Weights of a small mixture-of-experts language model, trained from scratch on English Wikipedia: 14 layers.
Below are experts of layer 2 (counted from 0) of a mixture-of-experts language model. Rows are named router (the router's row for the expert), gate (a neuron's input weights, with its number), up (a neuron's input weights, with its number), down (a neuron's output weights, with its number) and show model dimensions 0-223. Each number is 128 + 32 x the weight over its row's rms, rounded and kept within 0 to 255. Numbers have three digits each.
Before each expert's rows: a language model's description of what the expert responds to; "raises" lists some tokens whose logits its average output raises strongly, later layers aside. This comes from a sample of Wikipedia text that the model never trained on.

# expert 55
Description: Ordinals, dates, digits
raises: " ", " and", "-", ",", ".", " in"
router:127145113183049106174155104150105145172165091173113156077087093109131136132106138091091110165160129166142150166135108202098097135170108139174109073093108121109145120061121109104115140083129103144085107135136083158096093081125078104120095070186210099148169088135175170155122078097165160173117137206115115132141120193127150159126162164124121147098139125063063106151123116100122130131155138103130112078140081094070128125134103161125105131131139111170154166149097144167110136131140157073106193152090086123156064160087157106168184116117112058129101086146150154118106156189034101185111120153146145094117119134132156149142147137158133186135151171143084171133123167129125124132154
gate2:128137102116143102155087113126164147103106088155074131088166113065136191138173132106139135178122163072114186114181044146096117136169214135150104077132112129134158075166113162124159151070118098156142108165122082121045122146141106146118088123125139098101147088143160163145138147190156161132117119251137158154093133168118177179112103132142176158123103126033123120078144092094166127094094106112149156072112169154102085145168117122112129085093054065077113120148143117121118147102145183090153088141158101132120128122137114146159080126074140174161088133110145128154185139166108172147125103140100154078074098103134147169094118137168103154105102126148154129102141153136124121152140
up2:150136116157126117118092109130149134126100165101199064105178104127095104123155129127098131101154093144119110151094127146130096150091139044125161154058158165171147128158109110156135119115149083086182178079118110083116132130138163143155077103075125125140128134132117126152120132053139131121119101171109123103143120084093110109074127114127111090129157159129114111159168142087109135159168180093087074191119076101079100113147126124124131171137109101176153133134140154074106124163128135073118119089078137094110108110152216141133085055164116077127088166123173050058134136119186080126153110028159113133068147130117114107123101113110179100180103091039080113152090152146134147084095
down2:156112141216121137156044128137153096135184080178179105091089107106073087096136130126146135171116086079129123132075114122116109143168092057122104177098123126134100146129146167169107100101142134110077139141134085118162169124087131185186143145050146076173106055134083082138110150118117117133079143113138187059164129111145055128091172081111132085127117061124191110138112140054121115143153103102167117188117092096158125090148153120120139086161156125113130146104125075090116186114149113127112127134124111122114176141155129072147130094101075181145083123105133080164100143083150198111138149139084111152114093131097129095127094148129152067143165105153107144138163103089151078106110
gate3:119103168093126118163155145114079104159166050090103143102099068195151134142117138136098111171136164128147148178099125172144131084130134091100193083130104108150093166116112128152188112160185136164069142106135119093031109116108107097128169135098109123158194165154105091161094111084177149178087098162086080108068131124153089125130093164152077115097127149120189093135156136103144121109111138104104072083074131127123125172110114143136087130162099131140149140076105134113105153148114060170080143129146163067113101181135189125110224115127095134241129161131177087131123139079103107154105121105108106110143126075128077118155139153147094137121116138108080145147155167119117118157109
up3:143142161090096121143155101131079170098159149141105143078155077129156098148150106162067157130118133119129157134095099139193136139111085112088220068142137113117120146117131147150153117119164118173132144120126140090029115156099152163101184121071147081131149167161113083168087118062146117160096104141109069076099152111137146124106099146129065061093128161121211085130171148091161143095093127154103073090139113113079118133079099092131103142150067147123127143128110103122161138098148093153117094067169151088160082157144193090071205159127092147193134172140150085156143133074126137131104119127126116075144169057125079126157099110133116157115114115102082148125156133103126113160070
down3:122138121132114070123137192124092136134181109170130179129132105143212086156074110108102068170142115137196140168108106144125124102131065112163174071091127111139106097102127172153167088136136149130107083112123156126079103097119124117152185095103121121102122118117095057104102135132172117147085063176084093138144107097116106167122165176121076108094116127169188088155132172125124138106127146148112014130107059129117135126147128115146134150186098120109112135099117127118099142106147076119143133106137136074179094219142178112082169113142096116168173134101111147129154183116092124228083086102164126103149143074076120118110096107147132124132063126131066168151137164126163126107103
gate4:124154133213135111135170170128116124088144107189132152118156147162072172142207145092090103138194130192141162105109104164118096124120092181168128083198072164092112096155151149134127149051087156107077168099152097112062156077092115129127120066157160121148172064089113230130166139145133107116138121160134149128149130138144136145146121175121130162133187104128157092155124178157144122117143051107176100080147128116081084146107132145143133118136140116146153130140113120200143120145151167073101119128144149164146155163144164084130162121099140113140121078139145162152048091177156152137156209108154148064143094164118170153101093130109141139111151140167126056126158125159118119123140
up4:101142110073094116129078132150141131157130148124094104156052102082161120135104108120145212133095125072086124140119160101172120150115160063115101174094117108139116106151152171161168117161142140168145094162090118131146069141170142128119166151117113146093069154127167080076086183178149160142168115112116072129171097138157136103135174101115147134119095205086110155072134140057115122130110206154125130131123070124133134077124147055125145143152087163118115118084168165129148135103091136214134138123100153113119123086153137156134110182174051088112088161134123115119177187139080114110122087173121097134124140126114066076126155144138097146188085129116176217107080152149128097136137
down4:151093153089137128109128143110129039089098096166160156118143114082208101093112106070147093158130122096088168130093160124083176148118124181119118136129107120101125126139163098144130218140123060092163141193118145127113115126114163182184139210144155152137123088098201136152121108143109162066081140109221134127081116113132109140097116123140140122182155125174097139106124099138118170123115117120134139174120106114151107173128160186146168110149150167131210112120112105133158124087101128127090117091107102147141093148099053092091081105097153080135203148185174153117125141140153097205110094156065144104107123085113118127187144120037156145114137085137122110122146107130097151125103
gate5:135056176059082170110204134116118153104154038127129106155119166151139117125116117158127085194144130187119132134133142161123144146197175091094096062157149112150161142107107142135138128119150105095155104163133082107127145087112111094155120182130150104118184159077125124073137120092168055154149193139130111118127147132078090102086139148100177156164125142110139114106140152115077172147173155145096111132113147157081121133140181146170115154062131154151149105109166163121176143166168049107106107177127184196159088151096096149077130102077136111138151166111171102115124109111092139078165137161126057125193128133103126200143122117138075114160135141119130167105094060162152134118146
up5:145116151109137151112156151076211128127160128109122128128146141121123172129110126114160121125122132130113082085117087119162132192072088091104156131178116107065181086164144151145130128098131126157104093137140180102080122141116149121140150120126078088099132120162123104111096138199101105112162121088119040077124172149117188187153152119131142151135137084111136194130108125112185148169073109155125110110170117107129102131087117159148158097120109122152091123021116124173156180122141108138106104067155160155087113101152200174182116084082118100174159131140176098119121148147094132093234135174097148117163134119145090180148158125101091077184120136106166167131101100216133082123095
down5:182122111155106159087162101152115082135139109093156159169139113151096163145130085083170182129112110178169119163125120106117130160228112102114118097124179143164128138075102147140100108121124068152124149107084061129089113071132125084076125153087117084137128140167149182221112074187155212101083095175137155094151123143143127187098093124132115087126160130118122181130133140141118091143142126126159145219137130164088099174143100128132105168144085130156096131154135144156110126215175161130105138151130164090107069160137123094044082094142101141103133107160123151141143169149138154136142072153109126065119138120144076126117099095155188142105095166067117153142084140148083152150133
gate6:156109094114109141157096135057134161140149166173118143078155127133113135170164124094110094149091101147133109071134102122073135104173086151125095071090154075078171113070126164147127189098145135150109139130137134127112118147095136120167094122119153108155185127116125159099143120181188092157108158096128134170158122145163112100103137091153067145187161114129092099152126060112127150118131110135159125089141127097103105130136153106074112104157115148143158161182170090163133060156167089092092181155182065119131126075134118125129136088091136079157144060175189145175125093142192124165148085107090150193131062080092149156095169097149177193118133187094135119177142064175112156115101
up6:149110146172113173093064135099111050110142131149143186095137156150127135154199137129110105132107074158189122102129114161070126126187133135149127123142100089114156131098108138156166147141119129094098140132228142143106132139105176112126071129141100137153169079106123172101081131154133117087114162114151141198150117134149089115180128103141103157185133163129118156124139099117082109093131100092149117133104100145065090142126103080111133139162174150142147128152161080136143077183187146110049185132137066123122216077134141091149129125059116092159134063143154115174121100143092153176095107109073127142092088164085185178178167113123144169041132131139173139158159131163143113113120
down6:190094082094149100120151113190124199154111165095150138130118117143096129148108141173110169076123100176122115185101088137117189113169163097101168151172169084114152097121085134156093106066128159090110114095120084148081115109170200080167161132138180172101149141116072171134157172154119064134127072142122135147152083102104139139131147102124151077142037095121071136151137169112131143131162153109157171110111077126113105136115097151077052100138156171165091147162138183130111219075103153126162111149100097170108126140152119120117105159118081136120077153115150170109160119084161086148095169136094136117115089167129164171180161103137133125138056101142114092146081158167134112153127
gate7:143065126156129126128080120144150213154179130179129165124065123189096122150114209145108199151135188146168110130157105114114106082111138154106112121095160174170135140175079116109140132114137084102165070157086171158097135095144118102148148109115102050145131143067121189103066181083203124081138104115114081071102163062158112145105177147200151157108181152129111095112080114124033151150125110131141150109138103152108151086155134155159137125152180125094091098107174163126101145173115140117088115153114152168140159110100141090137116129133142146107156114191113132142128159119093088148060133165175128121173111158098147135164120188156163133145148132152143101112163162141109135174159
up7:079148116123127119152072151114116172122127117142084106098145069149112102177110129128141187113129136127103154165146072119142156107106168090137124073146152123104089097180105095139135125105135146127114111110071093163099129090134046118143111147092176109177119133100193132164104096102158118144141089129182109075134142132227155120119128114111141085126106163106217128087114135054152124150144119093112178108154139146171102146138098147135113170119091120080138083188163073105140168164163114179107110108127178159134149053067112120066058141147140103114169124150151184146197089102070122149191103107115105140099148123083165100131123133127138177041120073104061133127114103140103096124131
down7:160146077089153102102128102167140203131182140117153073126063082139139134129135169158163158135152142153174136168113165125101119148094186107135124121110174158145102110147091092072183113154139120169114160137192124172138177120090150068121119143114066048130152073115164131099059096112121115139098054158174130132130141138153157147121167131129108146085151143150122133108075161165084184131111118120141117127113092140135110177095084091163147122097097130108063104161174167070120167125105145136110171124121093140096126130084119123118056183132161077101129197190114113124139135120088113098076161177169095127147168157090202171131103145139121156099164097130125129077066110158063157106107
gate8:112160136132145102083148116149087138127187144115150098133150140162037149120131111106060085142132133189129092187138055123080106163137071133153109073169160102120148122059156119107104133123121124118115126122172092112124092058156091112064139119165161113121201147125137150143121139090112085151152135155127091108125134148050097158132088177108176107119119143093080103149104160107119147120167046141099151046104147098095176150085147110120092149127166097134158173209081140183148139125079118095152145127118112133169080149182147077159175129136117067121129122115132134122110141141082121124137134135168147100102147156136111140061107192103167102135161202124060149102135204122107095113123
up8:186131119121142151110118114131130106133103125172093170133109136094197117145132109161205171118168129122169107102162207103154161115138172141091109160098136153149145135182104155145149148146199140142085124144090141150122157173112146197160101151108087125128068125129100080119147143232121175076067104013082154149137126119177142094116163093171088172106140170123137164087139133107126126136125164104126098166138156131156086141173126111139166110140090142124106096128158093064103127069168132128147049132109172133084171135084088177139059102118095178128151132128123115166153115120151143121141120128098119140127136120124134137155145095156070118107072062109198067149121067118139171135140
down8:146100112089111115167129083194117092112126172112143187077136142145164096194126088142220131164129099069076146053116109068165154046092177168119108127132116125121143166137154111158167228130114163121132146131088165100095113163150161137167078152125113122193150118102144126177134143197115101072115131119122156165105153057212131111115074103124135119143118158115148190061172103110094134150096148104144139126140156179129139155188138102138081111152128118116113089114151124102140117124118093146144106147145141153104146085090098131116116152094140176168141131073138058174098143111152085153121089126074118157137156153090123077112133102160107146094104081102129086118191112134070123120128
gate9:111149133098135103133164087140144112105091136213099131100138090084140169169206101109125107161117112117099156152127140101153143107175147166096103091111111127129151173120152134093025166104117125090138177123087087098129142068110099118123095054150152111170124126118103093145097133163116085132048072128135130167076112139201151138129119101113132136130085207131120082069105058148156161120092133132114154161121122133141113079110146188112118125087130124153079170124161122163122086216146152118119181150144122085162132135143144143099144148117130106116134140145121104142174165140124104205077117084135050181128148139090194126181115127163126131057129161081120145121130109097048087163111
up9:129086115121116091108092151097148082107165116028124121103128112149124100089077130154144057129098105084130144132134134139113119102107137097158170078066117167137092107108133177168206134172108132147130112126127191127165101183095153153151135173121098144110098161122156149163157155168082183155159119171079121120129143084138137090061150116176163113085156111129150162113118128103116111126130120123119094057094119196123153179125132120189123147221095123059155102184123179092122139079081091069113110093126153140080095100125127112137122156093108101124162134171092145094125112159157145068199117132112156134138147126135124165067143090126069140112174089174133093157125176148208153111096
down9:175129173148151159107090152122134129186113089060139118152148157144084054106140123104150106164125137121123105160107172168112113098120120106156158112120128156112140124102126112164201179159162102093132075191146149183074088223177153098146127125114120113171139136083087168095177181116119121109154137108117111128118131166044132098139120143138156145157151118090140167123110159118139092082116094130185135103149120155068139169163160065132104187165077136134160077106128114105113129077098084124128129137138141166138116130091108071154115117016133142170194145121155190087098107131114135126135077115124208124164143109163064191089092136126125136177143104124098101170143145160173154159103
gate10:099093086126155107153079117121092126116108153140203066105107069100155160145154165065084116146088096112129146068153110186184056137124099128193112129099133135162141088100093095161137139116118148185073118103163129099149130121162116134129116149130099126100122113088191080165112158141096143108123115069098120122120078144098071135146130108126127119093140157186113118078137119201076110142136109071158121119057182165143178103201138096124170070118173087148177113173137135162118184137105120123107134133121166182115124169139181142069143143125124071140129118113142150074139137144155138206126086106103140119106085158181107102159076074173150064148177098168129133112088127174140137123139
up10:151119177192097122142166142182102119171183125057112080137130098152108125134086123165155150132140091086103075229135084114139116122057223071143091101122103156081096152092088076070124139134114147183145127137145134127102150141088144110095102159110115120164131114146145056086102116086116134165085114141147185162120158081126166116132148102206167139151132126121138126144123141103175158174104141193089146079142132080107118089161130148097092110121098114097169180126125144074120099142171180123165119133130121113120121134143140187198099143182134163146131110121075220094149110134169130153120127159116070128152118102101091085161111119101166151092146134197169159140138097120150115094144
down10:107124111172164123145096128137122139096121121168173087097147114121027182133108104155101105134183032109112102143150116101131109133120130117143147136117108164147126115114049138187128163109124144104089168059140107086135060110146131090137113101168117078121125072174114137103091176129114124180164120129142177099116136192195125144208137120103128121116142162117155125092146176150094172110118180143106113142105128146123160141180086081151186091109082153077093136111107163091126216140172153134077176088127123136108091065146086153100160136167187092175105120044145135119133137150133095139146095099108132188112146127099108058146163098149124167085111177150145152095092135173132121127142
gate11:138139175147121180139152140116116142140165153167110137129112152151117093191130125129120100108103155113139145104112177169124149113142136109096132138097189113154148122137148145103129129105129154086106113060096163123127109150101109121163171082159107142224101199102088151171188140117151094146093179107136091097089122145204097099199140126108072142107174106150128070161142134080101145190084142143148126073094102115136154149147122168158118117071119132175149116084115107157107127148100124149133151153136132176122157106073126150189146177174096125147184072121161074156132157194139174150081149139135117142089218159120107090180153080117181123155101136139232058156122138132096086119170
up11:147142205106109204112164128119145131133188115139105124165134146104117061165166139182109133116147137122089121105112139167110154142181169169071067171133155121127153074164116153127143149125126167091144153097108163119117157097038153142137168073146120102172032120107083136160125128137151139159120172126117145103140151132164133090075105123146069083137151097165108108163126107122147123170108220140135131123079071099148196121137122160158124139132137107165135142076080077118122033169083104156145132117142109168132135090085148077213125165161108106156144140140149117153107124129179117106129093111067074150124186155112118107135149087125129126176189179138199099136130090123108116149145
down11:136147130143151156090097156124134166150130122187140073142148139128131080144131159175099154066161170132138125169147157186151148161167114080109115108128136128128129119127133160101193045088161187161112151119161133170168138138070119138144166098198072110134069114135061158160165084143165141153102205150158103158062128167135120143137093135101107126085140108127150068078097085084110102151078150143157094122178131095176191113107085161126186117142104147108053103080110089140094134113125073089081174066124068175162143119092166130147150122181076125162085098130135137117085116100138119135109156179154077131148134144145106173187163075113153127162140110109151093116128144098109125151159
gate12:123195130175144171122081135105135096154067159143184080163139101108124067142077119114145095178100140122092090192156102109104092162091073100110077190226171167152182114144109128140094156113139118117138137148180150080125110150101150133110116071116157133137124135076147105118088159124112153152149047161094104132125170185179123112184186144117144105084134138155123143136127161168164118117164114077112125134122104069126112117199155206126114185138134110133175115186079150138171126100122116131141151122117109124166129152119160172194118138078185073179084144091149089149161151157160089153160139138121120147065113128121153116161086102095179127132163155139139153169108151160071128116153
up12:183159106168118145119112097151169082117102127171141097157208106168066070140128137106149113135149106116132105162129150160093108110065113079085059149190136096172173094068128119109127107153206136157195114133149182120085121119126106099124121079147111138109147125113126135118101190108121085174160090131120086111125129120159125127167187147127127139132127121209130180107113178165143135109163137139124088181086099078140146164149142181113095085138155097146176093172065119188107105135190114179141181192103095123127114098113125138129138162079182076121177144147150118123144104196145146131089073149123100153139129176118082123131128083098179097122062147131148094149110159173094158131171
down12:094107160099074130141118143117161122104156169136121139107133173140145105133095076103103129118133140099102147116088108109075105098121125166064126098127100124137065134123135192099121111104054195093148181078117118183207175156104111168097136195156053108126145163136116113128090114087161160116140152144114130138138116154122132115078127127099160127135106152195129121114100128134166211142170160105132114087027155131158107137176116103095115140124160148185118087117169158120118125137119129171129089151149152134146078099151078159076105133069106092164141115121133098133158168132195131090141177139112147135134136116113095105159159100153143079063117097085241147085128111072175179103070
gate13:159090132134093158136088149124075075113134108141140093064123144131113160121123099219120174094081101185150073180104137146108123086132133105076116135190128137187145138130127153152168129114084135138164119086062161091139166128121101127149132130138127083104120145123090166126085149132139145082134172139185122146122149118204147095067128158158108150171127124124121103131096170078140163095131119125163169155113184161103142109119144173174111062080133107157108122119152087159110064157161144227097167138165110148115115142135119124117107104120153213149071103130141105155109134146101133179129120053107155156057118133071095097181183150148072093115146138130119042170155084171132107104123
up13:147071125134090104174082164139117100142180106185137113092179137145120120130119159067162117095105218200168129149108121145112123149109140126145149173142131062125177177128082091090144148169151176127126114142078125051152099149136057126156106118151205085098133134049114085087098150102155167130090124180149103145107178154108186094094193138151132147157083120126182183091100179134120127115160101120148107099123168124141082095177129102129123136099143115166099162147115118168089077161127134186138106098088173085114140105068115105172154139129115121138134150121198089146112173166094149179054132075166145142071159109113123126169126125112118103099145098142095121123177128103158147146120
down13:135123178085120175124114109113120170090108144162110119000156169158106088084116109162109180107119056055194118130078079116164104168093168123116135157145158149122146074111120134109129096145091130040207092188108132123083128047064165124070112179124114136117147146164149166148091125160115169119162151136159186152124143093161160147177086148131179135145055136139154110081179169165144101127126098088128090180109135158126081125104117164171092131177098135117068171176191116103158140147111106188089125176117126119150143166140106127104166122123139124137125148168133167124118127075127160077161145141142147142114125120123130156091133115107124109146092143094110115151098100110116100122138
gate14:089084148159108181070134121136088127166173136153077109185137094127142173132118150139143192089154095059122115136123163158082094136132168152121135106138114122190137150141075130096144136153179139153156103079163119121130093066223040153134161152110138111181178161121143132121112130082172153145109140132139114121152137057183125111094160142065113147099143160134195159123090166117134182135133097119123157076124102100134061064109165139104106127123151141154120142127110109110078182137125057163125111131207071094150140101081119134214135104117158083137105131103114112069112129066125135123134140105133136140118123190148161138155191079109118074043112121126125126153136105174122118129110
up14:111145096069134153175122120122139131163103112135145114081176130057161141068128092157055154123111125113107080127165144149143169070126140150164161172194171099106131083098111152137117115090116109104200102142089082090148115182120095167182087108142084082096141112153147107152102170131071151182144182144138122136109130090116132143078179106125150101157128157105158132157099134103085210095120132127113117092120129121140134155168140176113112119074146108114119076173104132085103060118180197051134203127117098206061134136143104105152161122129115118165106084178126101094102104164135126115127079091171124125120142161100109138112128112169126127059191175126139105155123126136213134141128
down14:146146174087143129127147098103165097117139086191093110091140109090142153158144098153065153158127088077118119125121117147141137142085116144113151226152161167164170103125149168180147117091126125059142096135047106135137174138181141152130123146135139159081114154086078167107119092098087141163167123126153134114131171127077073108115085100124125122135059159131118113104111100153076113133091091137115189074148115184149151125113164056101168080198185132110149131140129113091161098119142090165095155134188173180073181122119153115123078153113105145124155165125121114214119171152129103118138151121085223161080148144126172126107092109139210164094138158127148125138151135078118108118121
gate15:082146117214139119148127093183162086160129153169119132112094124077156185168150136079107093137137169146103145120094078158093084169168097149175136081142087140142114100103094137169106132114155102135101157091184110098141175102139053136103109071117147130173130089136181133192134125103126169097157124143108147113107194124141142142122112180122108135118184094146089110201125120104114146098134114095104123125118102093135153072137096138147111150121137032207180133099173095119120051166095095099116186114107068121150146075148117161164167063119110090159114105129184118147127167138067100180168105122119162123114114129135127112089136092112172130212120151102114141175120167122067148104133
up15:067159077200086093157114112102163112132121140104172153116133153127135108143138105072132082152120119149094141084120093152078136190143112136174146095114083079165092130104093130156137150085134122152089136083202163124129191140120068113069110118132108115148176114161124108180135106084095190111128122138127143097108174165178142100110107141110098147107174159113095143138092133095114147055117116100084150127107103080116133094154106092116130139093133056190155091109150144077110057183065074122159175118091073106170169105134093138169147070138163098150092133149183133101119153133092117197168140118129163103097114127130136131175168094092197150156160150095142102168115174081081138078127
down15:100120128183134097120118093133147082140104074115141074113102136113150149153123139063109142075117142125129126193138100112115095171159183108113139104101102137185098192153100155144143097107170112153099144125186076165133173116129064123115088149138160121130103102111146144124186069081127148120124127135158091087129175187111153077107153199159139161124077091114094125179113097102119118109117199131087157162187119091078101055143077118119146106095164081145148153166156131070124114138117036118165195098072082101154164137130064155104152103165157147152095144113095162168166174101078082150122165107141144098175169166142152143179168134113126113124107180166103115156085131103155122111093
gate16:130134139086096130186157112117141125070059134150123170104131115146132127132152132145190134118135103115169182117140112111075150074119119170115116075188143081102113149125112104139124151110148164119115131126138122118139117162156064082118078106084124215168135071182098163137107185119153174148119096095124134108103128117168092126133151077158110119134147106130180157110120104167081106167114171165187134129136176150123142160172146208123121163145131154099164069168109194147151105119110205092073179116053079076112103171126153108171141163144142153143141142117108115159148176216148128141126124112080164118159146111104145153067104129095208211137122121185109075156146141085126145119121
up16:176162141116120141167154145111139118124112162088157116115129100076150087173151123115163109087122108138112053143144167114154150129070104124143106155096193120136134175182131122185074123098143139070147172132185134119167143146123137136136057072101097117142171116130143156128127141133085139078135138110133083139090121076147131172184156142124135095140155139144140158135158216153060153126177085163191145118157187147124091090130134135155144072084117163110130114178090148128055102100100078151138151155112140164102143074145121160127071125110160131154153168072102118138132127043162162147206084113092190133171076147171104144151075105128167166118176140082122189151105067145140129113096
down16:170105179073145133098136163125172075157156112104159095096100124127146144119145110125102063059131155141120110149084150125139106164115114180098173111170154144142181183104112132098162136079159143108104118170106099099113144157125141130098106065113122120122128130146114175116076144083102127104126171105126111159138148144034149140137110103132153164123157133112113097112146102084129134121165162163156159156147151098101134080166073083100133104144129179072134052193137227190076124130132103158136115179125139143176152094117171160134055121094068154115169119158087123209123112105121117169158145135123104140182062114176124123099164141150113155048112113182129105076111101101146128054167
gate17:132103146095073154144085117141083057079145093193154180143134074144142154159078171116162128148192115105128122063107180133154128131126132142142073096115136185139152157144164149130148127107123086117132114094068191202137094158114146118123144063097074157143165127111167128135099136127108152150118093097076125125136098086099130147184096155116170105132130211135117088136170111150120101112090148130175181129074109170124139177100126096144092107136098128096120098086130138158142148139064102157116171152085154166066070154164177118154014122174156155155174123155113082138166126080156136155121111146111125136071139117175134146081084138150085174119070138145167087151141097137156134138151
up17:132140147115082055072129113165161149151127176086174161126152142148121148153071126092103088135144110103111091143145142099040114143086101179159131085123212143201136124121165135096142142124125142115148151134185168107119074045121157121165135121115104133097132150137056149137135140108106164135085121097103112135172094152067122185134134145088151108167129109133092139120142172140125072110171132119181094126078199133104157138098115109117113095114142111083163166169120143162138093085062151097112123116143142152078131127165139146178127042151141180148167123214157149097154077142150176089098085098131078139137110178132138164110147170128137132083015151099130120120151104116154112157135
down17:103086113188162143164071137143188107098130135149153141119043096135126207122111145078138118137106157155108102037156098110163156178157123101103063135141129130132134142139091123144127064136123137062139110156093168154103138136164194123119117098090098153135116102105113098136164161183155181148074117138160136173121152142103165144125081141079192125114102154147136066132117111166102100143152150099186172113132144154116102099157139154084178134115087130104179154159156157128129113102101153132077146112085157101067120167090134076112086117127030130155168094170111075140190137096138134169148104157076141103120170130134134118154128168081122169146109225144144131080117111138123119144051
gate18:150107136075128062075108124137107146134103061111162170087087088138114115131180177184161134176141105106149140099135102122144110084117102076124148099088111133144130057164149152155221150089120089195064134120107117163137144095121110137181140117134172138169105116138115108085119118100154089163109073195124149129072082123132148180126168094161106108102170135117159133121083115117112140108119153082189100077160157087136104143132163141130108115098103133125147182115165118118157118064118156147145162151119061128106147109113149140201100147147213156173145161126079138109128154140154212131107129052117064091140141125112057117193125133132155124167088181127126159184140161095150106138148
up18:107161155157175167192190161179156150093127176096106100150148117140182108169089121069127090109069141127113176173107124121149116113101119063155084098112147097096150162079177123099106131118141154100112115120112132112132112117176177101134142080122111096096180158214208131120125118147100163122115159149108080089138133168148121168211152151049128139136116132163159141120165119087195118130114126148120154132110122153108171083113075130113128113131113062097112171117090128088143177198116130176100112120116135104195141170180174156106172108149098102097163086046148173131163049124140082149116114154157113101113132168146143147126129140121096125137177106145164150087128092201139156152135
down18:100126156132090132173134118151144116173174144192087132128108119118124148158141165107045106112107137075139121147092153153172166156106133153160133074067113172171189130123154160133104154192138104149137122188153130119120115089093101135108148129244104133149169113148170149109071106123096155172155196118122148202074142157091129100111223123102144204117174104086117171133165077150103112076112175187148089076135104132122160167101157122092115106167112161116183120116131107139143156155118138081138182172097139108167168114156123111145120114070113174130144149150079116153144090121136104113131087131174075157174149136142142129108125106128115139091128162160092181127092130080129196116172
gate19:093121121126116120165150106115134134148135124133133205092083121092127155131171150114142154194092121117136168115122061154096092104121179221112113060133164164096125102153066189085108155114084121135073087160112132121082113098124138178122144105126151136086116134162132128146111126123114105141201146175087127154041097145111152177166107124125149114166085166056125134125144095105165110119098073147168163140198131155151190151159141103195104112120110110094131132137116160166196133113106215141107139181131076159120158127108140130077102175130127138154091051077121156096128115121136080187107146156146124086136120144156155169134082161087030155162119135123134125163149104126082110125138
up19:147147112120093073164137144137165160132145120151121156129099119130149124131148116106149149179083094103127160164101121137126153103111176223145134059113163150112126116113077179065117149106084157144050091171115145154141154081153132178085152089112206110123122182159114144143088118140128094118201127194089144166110132142143094122145157160117153134139106184043129138107157128117179123117157068127214156079125176153148162144166133110217114092131050104091098156088101166166158145123107151150096107146139128111151141125061093140115104189114120151138112094080069161117122099106148096158133091123163105082127143124110185104117061125107064119156080142117119178150166117115096114144119
down19:150113067185143102169173130144128152099130148125102142115096131113125207092168099083131157187139104101097126122149071136125198133147189206128138116083183163059121120176110192110158183101061137117099156161125110134081123094149124165118153085121122134124095175115099177152090101164180189167187129187129120159128155173140245139152165167170136129104137188055084116152094139064165120088110116158146142113153110189152134127119138123166154112153124148103126145137130153153167145141144198158123148134140106152148149153113120093140114190146131180108076103111097161131160126154115098127095131162175098052115163176132142143128102148091086153124118159139130157149112102135108139159134
gate20:098109122179138145183136145086106128133173147157121149133114128110123141108161140139138082155209116133153127191097158173095123142171084129107143101112143133174127101084147088126083142169050103140109117104126103148074080062112137128163158184105137141140169144134140150134147085159147175122171167200097081082143130130063108121132188160196112168181116101140195150132133109187136103118145091090165142134112096091078129171091209180129110146102123141128141121111123143159080119158163176076144069125138104105134079097071187140156133125122149138152116167106071173169107184162074061150160186168183138125176068122141164151127124158160135164126144097132154169124127102139136124167134
up20:111114157115124109107179153095111133125152070176091117118089141109178114046129123107142103126087166123049111071134115162088112182064129105096079131065112134135101109084137098145107097090144133094070128113127123138152117087148219163146187158114124115121100169065126140101140138126140146121085154138209083098122126158150166115135182064118186137111084158136120137102146134109135122113106168132133128168158128109102175179143148078087104094157134131102092131155145152087137119155145094142205141146116120115151129154085137193123113113125119165137181142057113119157182094085166141115112161097194135152105171111141111115069047125126150104189040142164173183107116140084117107133121
down20:184172127142093147140104130133150117139139134169161127132151120136080111136140100161144088136167139154111161166191085139140173079128164137156158151155124125141100106113118108043190237110060111156210130122123148112135154121122108146046159146133148172152140103117079138113103076132121158097102124147094111151131118132188243176096147147099107093063204101128162138132107096089119060149118089128090190156101128121084130095159124089107134166152115136100141090120182204122117151172106236132162093121159093147101074141149122100109127119096150107137112094141108154133077158132144098178109107140090127108156103138156153127088168088151106100115119150149141130139144098112160131077151
gate21:065142128124165111146152162084107175127132129156133146054166157142085109119123115125148144096133166102190132167185105143134120101114074099157148177151093103069190142121124101120105111106084099188171122102077153145126125179180040118141043136110184105098152103125113133151154165137081117115127142190127121128105112075158177115118130182210092107083121129096135197182118150106127108086129086122164081121112111112138174115125058136168144145118122117171105099152111120222170107157110143108124120132070193081120178135172101098103183148085171124127072104137169102164110136168145115108117127117091176179157127101111112140145110159067116162122159167151144101126134180141112112111135
up21:166141150094103090120064126101150119130199115109103178129145155152167061146180146133177154121146110116123138152083165154127165095090135108062113172165172146113099176099101164113163097091067165082139113149144167106098173078092122195118118158147138100097141159171094123105132150104194162106076130087105123113146105094170195158093119142078146112108132157118157165103157126104130098173171136174152108126134117161151147107139114172143119159100059118094165176129176117154069140113088092188110161120141122124125231134108095130114070149137120146122127166165110117185181117104166164119128147117118138140163191150060105116139152092160136026114181116122183136139130136143139091173117
down21:181116174060148108144097090173115120144122146110141152137126152130082141138071146156180116063175096137124135105091119119102074114071149107121202134177161149109106115078109142104106135122092139097116137193163175119128157127119109140135144129090098141107130174149077077074045096076114088117093157119130112140162128115168148087113057107074115084120145140151103122142096150044111128204154135136158103098144102163137146134145108164161138121129072134093126086056114138134127190122083141157105186197193120116151147129109106122085071094162147164129182132070112130158089168128174136108102132098121112172176117125098110101119176087176131140139129109097160092114094166156107035154134